Weights of a small mixture-of-experts language model, trained from scratch on English Wikipedia: vocabulary 32000, 2 picks a token.
Below are experts of layer 6 (counted from 0) of a mixture-of-experts language model. Rows are named router (the router's row for the expert), up (a neuron's input weights, with its number), down (a neuron's output weights, with its number) and show model dimensions 256-319. Each number is 500 + 50 x the weight over its row's rms, rounded and kept within 0 to 999. Numbers have three digits each.
After each expert's rows: "comes after" lists some tokens at least twice as common just before its tokens as in all text; "comes before" lists some tokens at least twice as common just after its tokens as in all text. This comes from a sample of Wikipedia text that the model never trained on. Tokens count by the router's weight.

# expert 4
router:411551513474510497485442449502482496426455431458438519494423433456566556485468572529580432419520521519536493514407513545509486478543496475527486575518480533470541444569474446503456523402523578
up0:547442512468555543467547500485440504478567454497555525613489460457454544491569529474540475486508463560453483531513523468586520494515444558477479476389415439550512483520511484487470415381485520
down0:512461483469490462450511599501504489510462568548529541484476595620414569503482542486490455534561582534533492453555502483409475459555434525495438470510402496521515450484479521472490573610493441
up1:518533438467495387570374526475466535485548522416628502479535407494507407512472470514497468570503486493514518559558473375513474525489562446463578443416455462547507529474545592488453494474454548
down1:414413469551463498451447598484491540577442515480529425527438492511467410515526520629429451554524544456437562501518532557488489578470474446448610477379524535446490558507476347428508600487525509
up2:560482388483566509454552555491439502483515416450529435531520484520438553521490491423515467528581540504613520397459475510439601538497490463521453584478546408466514476473446553474487468600641559
down2:497470478446506426531525557597572619620555541504475488577447417459557588612479559424501473505477464564479514509418473546477464491523490481416403483474574388452432529551488486502465476456562535
comes after: " was", " \"", " is", " be", " were", " are"
comes before: " by", " in", " to", " as", " on", " with"

# expert 25
router:496435513491485488547615431467579476438470534465448528533551498519575459461466460546467538497419570465569483495476441489502561488575553484413526413499535488392440488465450441445498476447497420
up0:519494528544525467545494531484505547476452482533531488492518484564517569504463460464492478454455520465547593519488495536382560592567542534582568525435464482569557360561442495525610511508408573
down0:503500546548583505506476498491483529499567523530438462489509454496478535475471490439429426453480447400528430494571473531403473442536499495420481448508570512549373458462543468467440508535550533
up1:558435494409485495542573516518528609452527466488427617628395481495470510509476489520610606460481409501604568469522549582527489533568435497499446542514437524562411460489465486471465507567355516
down1:424495429541617448478496455456522483548463515614450525521427524448622543538490514442486452505528556474378497450418457373540585538506445436431490463540412561481526543531480508483508554561518518
up2:496470573463556473485489544541436504471481505548495543526510458456521528496471548501588520493465583385554497470495545469558465462499567506491590635445479449532496533488521508424475551455547448
down2:459477554550458488506451492491488527507446445501508437426517566399461539461504540438468423554565540551532481459519549414559511559590523556569450538512510479513573525486508468526583470494419536
comes after: " the", " and", " of", " a", " for", " with"
comes before: "s", " of", ",", ".", " and", "ing"

# expert 31
router:508489510490425503484505492524576432565534543496580471505480528500457454612486490394470515393469464493562422421648442430564501505481541558544454501477465572463518467521581498540482521570476499
up0:494439512562528509525525479501575461448506571488466641527539511547473479492446540541521481491463552526443426515414553441500453543515490392512451487551516608400517441511516524473576531459514480
down0:462496491506576558498524407522432432419455516409499457399476492548572502563568481493532466439485545540524519460563432523612500538514505520539470572382561374524509561428547488475459503574563514
up1:399444423499514488592351567464565502447506513484543499526451546459607445502488485345492516517531460537454472524572460484481463553540504509524536472470524480521467486496481544484482522540520497
down1:503496406491472492579454456484453517467518483353509487501544479511545503503553529484472536497573537433503549354422538570509574556438543488383519411671468515478483492529492488562456504501619491
up2:454467428527541538488596424461435518561550389450466543495417516471538528415490527503526604478488506503492421445496508500519498493417561559506555447429487537505410484499506518495469565459503487
down2:533421463550456530480479501425452479484456500430429519533490477510445487541497451481594520514446487475460530585530474540583497527367432463545464490579487530516420554474508404574524546519483517
comes after: " |", "|", ";", " 3", " 1", " 2"
comes before: " |", ";", " (", " Racing", " –", " 2008"

# expert 7
router:402470570537487553522597527608524490512439548428576488438600453456566457559463571586402513490473471519499470474506492449522466523437538506382506626561570539454572564578497574551411518487403459
up0:456479562471426528545529422412481610376586508568506458583490438547605418421569619469463535481591542505520575593409446513487445467635442594538475522540443498470543453519371529485494500557516517
down0:572525519395478521466497509518534404458494495622477441521527536623502532485435620479593517474484599586641485465503494519450467516501509533581511585538558376557544570525499492597472508476532533
up1:488421528532492538528457498557525404508522453535558529591510540500602496441489493484540512552384446456469475578510446528512472635543384480471423511437522422494438441551560533470515548533469417
down1:493602458497427553549475473514529508533461539468480519439504459468428569410573493480561540508471447502512524499474358464495440445514531523493544453505548435518483455541335474536589570476543472
up2:390481511519465551475487533506457429576478502486431509529527530492518482540504534522475553484447515489452488539598550504409505363488513437423460525527487437539514479488480566487498459482544615
down2:479424566467484501467515426526550584484453468519447496426540482559503563554527526516459487504471505486537564518368508471560421627505495453483502470448410470385499568427529406578569499457510487
comes after: " ", ")", "N", " —", " 0", " JPL"
comes before: "\n", " ", " 1", "N", " 2", " 3"

# expert 9
router:465539552537455491564499539496549426468530502498509439547571443489486524430494487472496536513512494447442492507497547472504450458550528515508550431531604483557522572476524435509490548480444551
up7:489496518451531496495581554454578398655431524464452535549507548497565403450533544514483586487629542469467495557446550513496516466513523522492532505434547534459540656484487527641510438459595427
down7:553548479472504596453608452503442491535453537570498591570506512545513516568562557459541523385466547584480506476414549490494495504603507502575520541576490563512461541474509513467530466566522466
up8:497477473434529480434392533547548506496570565479502462523584443424442524521407528466549415496539476394552583524471574525512548423547588446554512444461436484533482590546419449476578605618527519
down8:485502442517521494507585482490454479536553532456552547501535433501568524539522555503492523529593559567556598455503483503473568497578421465490394529489474477553578458496514542474453494519422455
up9:524483556560584510493512376553533475598588615472514525518408440563532393492454537458446521497536512525372587523501443557500475502463516548532459476533475487483398543564425444493481568468470388
down9:575566450502424414445450579538510487503438530457478497469534491586422444522490464508498537473556442469500517454539509498499542558379573502507446596503466475520544526556460541461433497413475480
comes after: " a", " the", ")", " as", " an", " first"
comes before: "-", " of", " in", " for", " as", " at"

# expert 23
router:521521566517488498452550413428492535550557519516527566502525428517521483555474494590450432471480526458519515489580467424523509488580473562522448516558473552430533387562468493473422475544574511
up0:457528519570584505582575447475476481530499401493489477563505525551601470357476474333509434506445487546516530492482596425501465540478535468446516459502530480539500435440449514505446555515567449
down0:562434494540622546567531546470528502480554438486413511530508426481489469485502522527478497460529549539487481501543452414551494504530521455469515547522603448574521472505498563552506464520498594
up1:502571478423541390447468439514538491535515520485537466576580444509511532510437516571519467565539545488526559427431546484472392453541412446539489414487475526533549480521499437483449477560507525
down1:526590449563552512388530475552475487579529493558558497498457567439452475497489428519512464482483501528562446549491458574488504547494611401455518462556558484439571473474480494408561533579553511
up2:455450460410414524534498479541469461453526546490404559572530482531551518571380576518455534480526539456361516530388499486418460469521517543577533496515585524484552441513486545414477539455546484
down2:532483427509485508505448489493500541530514373470529477546499461543424519564424485518460495472581380441561584447488512520448447437513478526454504556504487512496430505503514556599558466449497568
comes after: " |", "|", " ", " Total", "·", " Party"
comes before: " |", " ", ":", "|", " (", " population"

# expert 2
router:502519460478473480508555499449405451458565434544429501543407605664454515495456529531443510423557494520516519580571603421517458510570467490527515390572474542338479489436547519512515571537486579
up0:483525432509522492504528479392480425553478483566523508491559479490499524532447418464472452508488522422504448506399489428442507433475531470456605503496570519514457557441550508534484497543540604
down0:515513537509393537472462401576500432508472503511415489528546521451384637460551533536541583398394610502423525523475520538473489477515475381482602503498428513549451504496529541597516541510533549
up1:514530454469553497517474561433438542510479502503541478488473456520465572554575502565501552472439488509509494511403519451493530531355491499439556443460588500529524466477576400559477535594474480
down1:633523551478515484529491521396519498513531536489588571440552474538494443482496467433560533518511506523549537585520511506460485512534554455523588517434545484370585496512612493436507479438532506
up2:478591443389443491520483484477507477453432600631502597531480522463471659544480573458516513528561598604478502501510501477458462507488545530489545596586507471455393424552469475478517458597586499
down2:463509602419513503544617520575481544454547439522427470588454497576566463529427547463423515513540510630514507416527459515469434501491501476534466487515569558558435493518413545454555438560424450
comes after: "-", ":", " •", " /", " United", " Preced"
comes before: ":", "\n", " (", " by", ";", " /"

# expert 15
router:488391491559514554442480554571447448573451411556474422403452452491415477496514523489478457456503506483614490541523437446457475443567546587586519469545504513460513473524504517476463532441536523
up0:464456585521550517491533541468564530480494501515536555463492518414473508503515546478465493433503549521458504489444515482490532520524438507474524500504474483572521569421487506487480469431456432
down0:429504502440489419482509599460482515471602452393473492465419457469435553500561501462572469495509492461391483592518551569534467506449506486520615471560544523440578460492551495551463523469510484
up1:524574610513430482472491437519483561626472585598435513397515495390395509526425558497470455512566532474488517487508493536519470501475511490435466521466529514509505309460550652569494455539486377
down1:444559593492557483492363521634494479469463535427505562414512602474481530538381485520530426469522499459505451627456454432538537536532527577489515448425459497539501386474478497532522560477461420
up2:481533458460518519414468490536486514516512596415481527537465520509532514543492372550517524564581509412563394511486486487473564463538582394534600454494585414518443452476509446415490490493530464
down2:602473489510498528478497481499473566513523450508430481497517469495536494496537451503597489497580433618431482482562541526446533467546526475516535338547536515454463536614464520494549477528635605
comes after: " |", " to", ";", " moved", " returned", " 1"
comes before: "|", " the", " be", ";", "3", "1"

# expert 20
router:445494528542538604518401464551532503482560481497492437450470509625527508554512470505485566482483457452522492544495656538555511487515456529446441461462469503436463485517555548494454456584540504
up33:517436541473611473410473537524440495444584550410446397514466626523491475570512420489507573528495511552550494453533505537486499455546490414504473482532480498536489509567521517439564444411492492
down33:490514435472502580519486497599461521443404430503479527378496432536443539549482562467513426562446589421358487523463514396584497437539520387547510438516473505522562467523435492487545545462466400
up34:526514472446551522471504475475544555501608479506430613531416512470510497360443517550432552450462552440529385573591452493477440508552419413490517532480442518404525543536438429553449504504433482
down34:457395489505475437548491535509503501487433406554481358498466482506549484567491462447492481497611515505503446484538484507527472497500436487443513454467588523430448523440590503571592562460484434
up35:452540421513500518569538541547540470545472524527467396514431499556404488435491559488570479516475544455473490445481472523527497489548437457515607506518444453390509454538525486480517528429443493
down35:540551501514507484523451492538488463490501491529539517558443534487555550472487431517581420557443524449499577454407493448440444449374457358541499490488497331482574448502529469465434550497492616
comes after: " |", " ", "---|---|---|---|", " was", " ("
comes before: "|", " to", "---|---|---|---|", "/", ";"

# expert 21
router:551440529491472485508517480478511523533580542580522585498527521574437556564523550442513420586551425497554518561501537476463481467475469416375476498476502422527483465506500547479556404589565440
up40:578426480590550549550526445504443526478496510516507557564504562483472554505464524512526586380533498480542472532479532535579534442496405421491438544530573524565550590414516523486503500496463419
down40:509556535460455542598543532535550544493477554550568416479508460418428502438520480435501427545507485522560502584398468542475542472372575586505464493477491510486521536459570490548512479459469579
up41:534451423500488487465513448520581439479450515465451509558570522449547548573505625472492491539542509476507544426470545503595481514472511434479519640474452538497608487525527532538538528490515462
down41:435488562454469540489555525481480550484525439539515526424607587592560587558427468505652524442450466558575491567558511471551538521527553585543460546521470529490513478460445509454584463516537501
up42:468571351429603561508410468463523489521550565465486540549500504607430520551449449476553514495518574491464539491546570506558473430594496423440448441417511491533470568427543528484486502493456443
down42:418468481512535606450526471513494626431450556545509497477542518436504487491435419480508440460477532470577483457515350424546561554471487453567412516559433557489529528440515472522432531529484510
comes after: "\n", "==", "===", " ==", " ===", "===="
comes before: "==", "The", "===", "|", "In", "="

# expert 8
router:560431500507476526447521532497482471492463448461452551524506472520535476484542507476466485574523482505463473457446511617453538497495533507433592465503606516502479488438451586489468543561594502
up7:522548459410504503503469487453490380528520485480539406564500586450416490453501548401442466470497533507543502400428476446535541503356458489479453500463550432482601516544469497493463552494507549
down7:539588540515453569562527545517553427477503501475464523425544507550498523558471484464473460470462491488500464470490559462513381490517557495523532603494489448588425413541466390489499455452511519
up8:463457594538442514410538497480587498527526524474535550550519445480571473509560490499455502563468470495407479453593388558520551482467505476501495629581500556560409536481481528511506391442463438
down8:568521539536487476456473483474489488468533583489500450486494458519612434560512430518474506437455453546554540478530425511571546475530510537500574466470467584578510493566455471523512634535572503
up9:550390481469537551546412511471512543520506411497388545554442488504502447526506620531483520449520470582574527476551500514512439539486470584506616410446471489529485540473492435397485530475524426
down9:577486467553485504516447518460512539585428477577481518587492473425594604591503552558481509541463525496395517480479465488461430545584540440425493498493550545443618485479529490500520570502480429
comes after: "\n", " Genus", " name", " by", " Independent", " Starring"
comes before: "\n", " The", " In", " It", " A", " This"

# expert 6
router:526497557472589462522453512449522520449523530444511565474561652600424395512450497414543515536538511449600522491518422520477556485536541507495511495452477522502507503430467442501574492501531511
up0:461470486475520609540434452529414447487448525466579541465480511426446448457534557462459624503568533538516553454519481479494528474430453516543512443483407522532483403490522560480542412489528483
down0:546487494496496557575563426473501444502428443448459533509532563465453500498508403507548598565656504528527668502448510487488574519470458447501492494594492583412518589551445540487525442572442524
up1:419489484487461578435486466506541381480500487468555442500450427487405557488522393513478577454462466401523469466516475552484512503475512498484602460439526497599444567384515511466488577481570584
down1:440554418537465579530510556458573432482472547558584475562624393551452380460524551501565564537527520497475552495514539524486510433569452531506442474552518389453471503599543440466541593531500515
up2:553498506446469447495506497431493467437533470515481439510562571529480481607441532439466450466596585536519442486464500476424464434418526379475553478465476537541565525444435438512591446550521532
down2:440468509512461483521545426494461476410473586462550518437477494450456558533500444423423515475480501581548521522539493476517577439474449445544485479450473550482495508500474434497520476537525468
comes after: " the", " National", " United", " The", " World", " American"
comes before: ".", " of", ",", "'", "s", " and"